Weights of a small mixture-of-experts language model, trained from scratch on English Wikipedia.
Size: 12 layers, width 96, vocabulary 8620, 27.4M parameters.
Experts: 256 experts in each of 7 layers, 64 squared ReLU neurons an expert, 4 picks a token, a sigmoid router.
Below are experts of layer 7 (counted from 0) of a mixture-of-experts language model. Rows are named router (the router's row for the expert), up (a neuron's input weights, with its number) and show model dimensions 0-95. Each number is 128 + 32 x the weight over its row's rms, rounded and kept within 0 to 255. Numbers have three digits each.
After each expert's rows: "mostly gets" lists some tokens that are sent to it at least half of the time. This comes from a sample of Wikipedia text that the model never trained on.

# expert 3
router:088148153125195087157183165105123139143092075147158175108108108134137111119156136094148124148161163136152172160125144158182117157167080154180069088116113132102091146085093073101162102124126098151091090106146158090113134116184131154165164110164160128127056165114134084114069087108066136164
up0:107168102131139127129114115183132153177178115123167057129109115162101136069092154162198109153126145070117108130142172141113099186106183116159147117160119079159092111123122153140167115129080162169138151082068091173136139097207111168110138101096141114174078118091156139152107127097121178081
up1:090219149125144146131159123152140147117109097089109126142148098060156119122105164147093164166098187126198102117124115114141120126162128119176122131193062110163136113164169160152074181126084105145157121117176175131087134154159053114106092129154141142175091135111086122163135123153103062091
up2:173103141186170115183125092080101156180111105130109164099126133075099128149159146138110177123046112158111099177213113191132131142124087170068092104145123135141092142140196108159141080130157114164174161136086108164125131120110125088118131100118151119167154116161078143094127070126121105163
up3:095149085131069159140081070188147093137154100108157134138139091134146131117149087126120151111113210105107072111235118068099143114131142123049144114141147165092164114108134135155144151104189140101136132156151120122175170108125148106058140102107098138089123098082174142122162163147090127117
up4:107136101023167105122176153076143128193094071081171131104160075159146099137093157133151131117142120166146140095168120150077106178137119082079138119111096168090143123081090132093161104107102189127134119143119119074206151103122116116127080115139147110119115116125173163162094172162136135100
up5:141086102106096095089075157123128082107147169165107110143140144032195097102154150058124103084175117108102128084132090102154138073172123144113189121084163134118172127147151146196168135130165095113136144112114130154100101137098191127082153135075118148104112119126112106082140130128136055148
up6:027129120108163170140122172136096109118142155135096096149138119151141092077137134124111091161111131054097144156158098146107120104074142075107158148095122168126111145081155161120145079129126118126170128161089148144183113098103141165126121165200123156136180135109154237155128173134121127189
mostly gets: "took ", "make ", "began ", "came ", "wrote ", "worked "

# expert 67
router:078163110104161075155171140075139122151085102090163140107101062106129079094157135096134128072166117114146136120153142151124098181184141148145100089112150108110083099115096100072123108117122163139129079095140171107149127112193094166092146132137192119188101145115151175126074131117037150125
up0:141102058146101124122095183076161120136130144085063156164097135171097080119160197113114105090080098127075168140140078139144105132138102135073119151088122162189130098098142093202163168101140103071119137135159090117134147165176121132094135180111147105144134116082114116142106155150163064144
up1:129114126142110231085141112156155100133101134137166121096138133136132100083171166149095062125105200124169148150101138159131152141135136043122112124138139131187146175133147190132148090111129135168178169186136085130107125161066139143117093112150140130156051091155108106085144092117103078142
up2:154164138124073180130182114128133140147106056165162094130122140142134112158143089092137197113142132126095131149122103088101076104090132063147167119200155119145137131105109164115104149191095052153152173128144137182166082172119102108138123096118154188131078185132120183126170167135112148140
up3:123142067093116099138144180100108158168132076070114120129138077084192091132116079164098158124159114150123189075105087109142138203152125112135150114140086103097092107153151105147137111120112092121091114101094131148104115094134120086051155130093176135198058113139141139142141142115089161063
up4:181146141121114167086101121109109102099155161128164150133105159105145128087096084134083149140144101182142132106105111166093154122125209209115155067112145085110139129102136090087117180143172113095120104117183158136098126134141099210186146104130144113109128110177077208116186122134148106155
up5:157086117085168156157192054170145144164187197114126044100153102130124139109123143139128139102086107145124176117167106100104103170144178102101104153155120136124144118088090195109142148106119141189144151141139149097148119122134175112148122125155108149068173163115109183107039125154127158123
up6:159141149176154086190143162097178123138047132096113184120093080082149127083125071099094125140105133134171133135102131133124127168129100070174131147146185097168085149128095137142142163172138114141097124082178135182138108141110141121080122190160152101205136150152131189119137150082141090118
mostly gets: "located ", "written ", "released ", "Written ", "operated ", "used "

# expert 184
router:129077115100136103156188136140167078145128101152149184134123101161122104111139142088185062091158074133108167182101091150147117135097087098109079107124124122047110135146120101100133093152085094178108123138098138095132180137132116197103158120191145138132137121132150035154079091090133139114
up0:164110090134122112157102162099162157164102149127137124144105117158123093098170138108170131149150085122109127131120113201130106100116131078150095124117062107111134153135137110152098108125097063202079168118090157055150119141111119186078190182194177110159077117141073098156118187104123121110
up1:134161142140103159098084122128163102145144092130087137149132167180129104087144122116164069147129144176147107149122196163143165189194148106102102116165131168061086153101173198158108182172080146174094165145154114118109115140107116197126112107141145147125115063174129153152095096173158118116
up2:103093137155093158151109154163144048116106135147075131195139128179125137131095078154127119162135132126081168162173219101130077132131108153114137073108109118112138126046103146106117072129199106153134154125151086136140146110132105129115150125181117152124182080125168160067169122099081136149
up3:136155132092120156131103103172157157108103069139204117133140148176116081121103127130096103120156121199153121106129141128098182099073062096169141122175066121078090164145107133151123122108109104135124092111077208126089186111117075097104107058135166127132112112135105174183101153106099115131
up4:137147100117074119102071130137162131108115160148049118105136138112089091123086149074027101043121126142077101135148154115159121113129099161176143152142120127067154140129167136109101141123069109097162152099160127120047163114171097076131139128140164110104114165121133129121113097149058093105
up5:106199106117154129152143082142144108167172135054167089118117179106118134137134050115127128183114118138153105126117146166059140166128066151127200114104129139128160104092142079135096165167157107125110087124096079080142101121156144100134145117186097161147137103174195174121126159061116131121
up6:112096086118153101168098094116170123121106108125175143131110088151160136093127169092090113095155129127099153090113138155120108127160125161120056170146222126107132122106144048181109086076081196120139085123127147104164120162094179162064121120066136093160090169098147076126141118121117099116
mostly gets: "(−", "%; ", "N "

# expert 83
router:137161122118169056179168185123153124128153096148153111096097106125115122147115090126186123124087117121161104156173134175164079152081127155170110105137137144109149148118084107126116091137119134127109118081127205110096106127126170245137164091177139122103099144172156076180099129100107144186
up0:128110123083122152113177192161112129158162140114099069156110109160102103118136149098087113115064062111101185137154110144122134170080131129087065142180095096144151103180194112122137097122154087098094153097182179148140131125124170151089125075110126144106114079106121067167129105155111099190
up1:104122100160122118164129043114109114138157134134158190133144115059149114075139176119069077135118108148145065165132172159091116141085140171177085160131143179081199143139113153075132114126179164154104135139103113102167152161126135117135095111154145171182114169149201111120114168157154130102
up2:110136163145117124113123151103101120158178120112065086162105137105157163166133154148154129083186116080103111176123180121112148151088127139098100128098127168141120174159126129125117174112147114153107127144165012140174091116101161126106190154110152134071133103114104175164141083116103143231
up3:094183097114184181099144143119120166100136112158194153119174110116154126090122086119154109154136166202116154154123145094136086172116082115123118112141092172165149158104113136065140148113190133124078100153128133101108125086115181102230099148156143163051123143143123151187110121160118145136
up4:145136087121196085136095136056160162112120178119155076137122115132128133134126134105201128165089132135156119090171167132125043162099095115130119078171113146139155143118130101105134119138099154215114148120098172146127149141128195168175076155121137120099180127171169122132051133166104164119
up5:162105118138147089072104125098128144160115144132134131139109201092135124145140099132200170099077112154167130089058129093140045119132089191136102115190109126133127120147109118161160131100135111184122082119103138057137123147139070183138162145090077127146078145078132149128163127127051145121
up6:149142155068113116191148146039145087157107066121130146186188119093181131132114130147117127144116095081061084107085100113121126079096130123164166160089097167151112123132091168152146135186135102138121169093113187109139075132129152180149102109199176088142155139125131123135119109128159125161
mostly gets: "ć", "Jones", "ville", "ler", "Johnson", "mann"

# expert 108
router:154139107119127087179158212109129135131162072148132137113121127145101086143143101121142126077079127141175081114126138160192098098107101130137119110088130132079127127076072156095110044156129143153124103116163196098107114122147168225118134068125177102100120165127103091122122132083126113180
up0:206141152149125176075150171157181185095164123130131168104120135115129100131131126182151143150154062144165074132177110083101136117165133132132081055041155148113189146130120101096109130116149158161104129121183124157120127125105083145092101083109185150061095118136148145162123142144097115142
up1:080121161084081086219149122156099128105159134091098105133160178139103085127124156133137168121126174131171145161091172080157137067103158178149097137193114124065105144099119186113138148133112144090134150117159074132114122175086134115105131087076168135127088067112094123133114125085142139190
up2:204172148157166138081086131091141139127147156166134086120070090158124148148103059123088157110156099115137088129106116198126072133157160112134081143121109128147154092119074095157180092088107077131136107126125142107156099105196166148138141083161142190171063108144117125147073141133137162092
up3:124125134082139162168081147146126130165144075085144151189114154116083133153186100151134134129132176106125116079103114054143144176099124103121053082143134137152107123125126105093164127108097175121211137159110093153129125078082166179074153148135107078158201158110078112116163116155156111140
up4:149124129169105156158177139110085186161169147165046109122105074115135116129160052116110142186110119147111148088110098138131069141131135130123177131167162094148116139070067154171081063123096138124169152045122125149104146149130099144155142124163134137126135122180088122098062078119130131153
up5:070131078166127168179132097187146070132159162126132150116123160088100178146147129172107147105081151112136098115150144104125207121095099148134098098148139107149131087140102127159176102060081173132164103111087072141160124098125174121135116146115096084091070092166138163132121178099081108188
up6:157144117112141151105092115117151069125107095111129168193142119141139140182119121166134096123098105139126148128072202110141108119126170179135097126174098092138127067090129166124104077143131168130113096105223131143134174098125067151099168167160180084192153064142143149160104159179135143142
mostly gets: "University", "States", "England", "India", "Australia", "London"

# expert 130
router:102119039161151109143152124124172119123118161110123123118095110143130073153227127081219088119153070131119138114133120162108126156142104159205119104109127134074147073083155070124144103117082110146122100137088168150083110136142111155110148052145153152144155125125179082147157145127110150139
up0:124173069148168086163152167099120104176149166078084150092145123097102052152148147125127185210122186114112178094121139131158120120175135174174114132181127186132087144113098153152138169085086105141085106126183168096132104112117137159130171149105153127148147142132119101131150149179181141158
up1:101081161113136090111089076124125089104107146096098157090076131129155141174140110086122172115158031086147093132136103163148113113116124179180141125204113137105231106101105173084128108110117081133125088157093123102180131116096100180102136117113105100143160108115094112137117080172103150137
up2:138166085172123156119152081114122137074149175139073127121099111187130118085097124069142057123140127112073221111130175124123101141166083086103098101085159145141050082047124097119140109115073108139105134079136074145123148108129153145162118143183123111120138121159112109135117095109119121158
up3:163097101136114069137149129105140098147149155184158116215132121122109113178184187123063173096126093153090141182191099168144131156130117141109117077143143150189128116112131134141089123139077156125134103115115139058171185158091132170070093102158117157102124113088139176169140122124166106151
up4:096160149148165120116150179087101134147067118141175180140105075153075109131120157127158163143109100137195128137129122140120058136137150131170115191137131108142095100162141157066147172196128141150087126143145202148076105100114107108072112096098131110099095091101142129176094194161121074139
up5:121169094125142178159160146081165102109124125118134157149146137136090142078152084109128086125149076109069192145136089164109158144136133121139142166083083126103040149155138130192155130135155124104141167171107170089123165190102150079117092134133187119146073070130140156155093161084133111186
up6:160100192136067123160165128119185158109088133111118184141102178149146127183137149165141135219117154111125141196121145079116199165127131108140186119134140156073092101114165122154148117101095106145118095133109113169087091110146119159087126040138164138122143162180107140149149106136123180099
mostly gets: ": ", "==== ", ".: ", "): ", "=== ", "\": "

# expert 106
router:120128173124182050155196150104099127133124078173165152069083108172136097130190134143155120123168147166182175124127128170142130138147113147167108074130165122122095136087099083144122065090163117117103107097163146124132123113207150164130118078143176126122109169074144122155083135151098139173
up0:151075149162149105144178175199146185140159131159141130123103121100173154093117173178141118051180177145171098083104131139111087131149108132129105118154125104123113140087023158117052142166142110130090112106111116145086075102134100103116135127081115086130117173131140094092130108127107184122
up1:115192148166131148084113149105140156123176159101130151118114080111141173166131091071150099101144176136127118105078149113150065128173125142098106172130070144086130138078122121163102101071112081126157104162155124128060114098146122072131129114135097096225117101132057100125141176149143186130
up2:085083136087097124085125071093140153103156063124109176092136167148156050112078056145113122142149155141115130100131105103130105164074200085171157171111141136104075151159113148134092098121133106050132157152158117098049131106103143133125117131172120134138126157138180126169159101116122164092
up3:177157133178142117102144122093115078089064114136155140136162109097117145144149102122066107125106111145109137110130202114104097170101151171096128096150085129188135154092139192110149060155180066165146111124139096132110125147132110164195113071109080187198138167115093118149110119134121150083
up4:095079156129149134104136110168135114054119157116115119077100096141163161080151108135139107190111185152096159113117059164072186101201132121150121086125157165107118167086086151196156133081130146116192104183167128104074119172140131139141146177143159142117139108117128155147125168130108168098
up5:095169148133093099153110143118119121116209110133104132151157126141096145143193088170147132165114146148133170101155184135118200082159090192139140139107119165097106113037151148115151110123161103080220123153162121146159094108078092124123179150196146125129101171131110152162105127110137149164
up6:151102173167167060144167185130106106153180128142131176117148173177106148115119110125124103127107165151177133058145166189155105111140145106134144137076146158175097076123122165124102148121195153092097181141139177185126183121112164117141131136172143164121111073093114079118146146196122148105
mostly gets: "returned ", "moved ", "signed ", "came ", "started ", "worked "

# expert 32
router:112163116110151146156133123112168087133120129170106099147040113124142114090198113080139110102133119124138124100096143117125133138128101140172113107106177108093129121143128113078132044166086076154081071138090156141099137155185118194136126102164169144082077116094188098127066094080080141141
up0:121138059143132153126175103162093161094103188120128107073113156166087148072171142165084045105113150153128098083111130129117148103116117181130161128150175122131147134123068206116108182124088085134080149146091148179101165121126100173152133090104100092144158109151134142143202145148159146117
up1:087144111103122186102113161143067071172108102137132148125129154112180109104132112130139138149159151108161180061111189148127067145162136146145171104110128096120149145142157065098094135196104101096167040090154117108159142094152123105141052105126174147133118118170111111116120157144202132161
up2:127154125093156106137153143083149067159143103159074097123115047164093174115155158149189169081159105101111137153194153098078118056094080055161112194132125120128133102161164154130161160177084153150093106134090108137100135152135144112162121110129158137150104154148160083131137093096157154144
up3:067160135168102116136113180114127111118101107120134066173109095084095103144173167170104151092125106130133125159172148099170085076139109113153139180035153079168118127132131117105145152121062091161148102106101122115136099105161091172074152112191111113074157084084129161121148137141081083145
up4:125111087092109190144163147135121128094123134203114125134048085161121185149144208105130139119102162148119082123084116102196166146134142145140143174151153077105122120171081165105152129143123108123108138137091156071143161105144098187158102085113132171056056148151146161159133091135135132131
up5:217088166095125140096188079140143137124208109125124136137170153028156120094135159099119074094112178144089099124119155115102130182180135135104105193146161111123155129066098130113091120083156147139156182135117109135105106147137153083112151112161156105156098133158156132122113124145137163190
up6:068171133158157167158097154102087156108085107147107106133116110170171165107109133059083165174097071152138107145107135169163143173133129151078097183133159114142156138187127139146175094176075124139124145085129170106125160113077124147099208076121150166124133148106136149111109098109123072070
mostly gets: "\"; ", ".; ", "); ", "(\""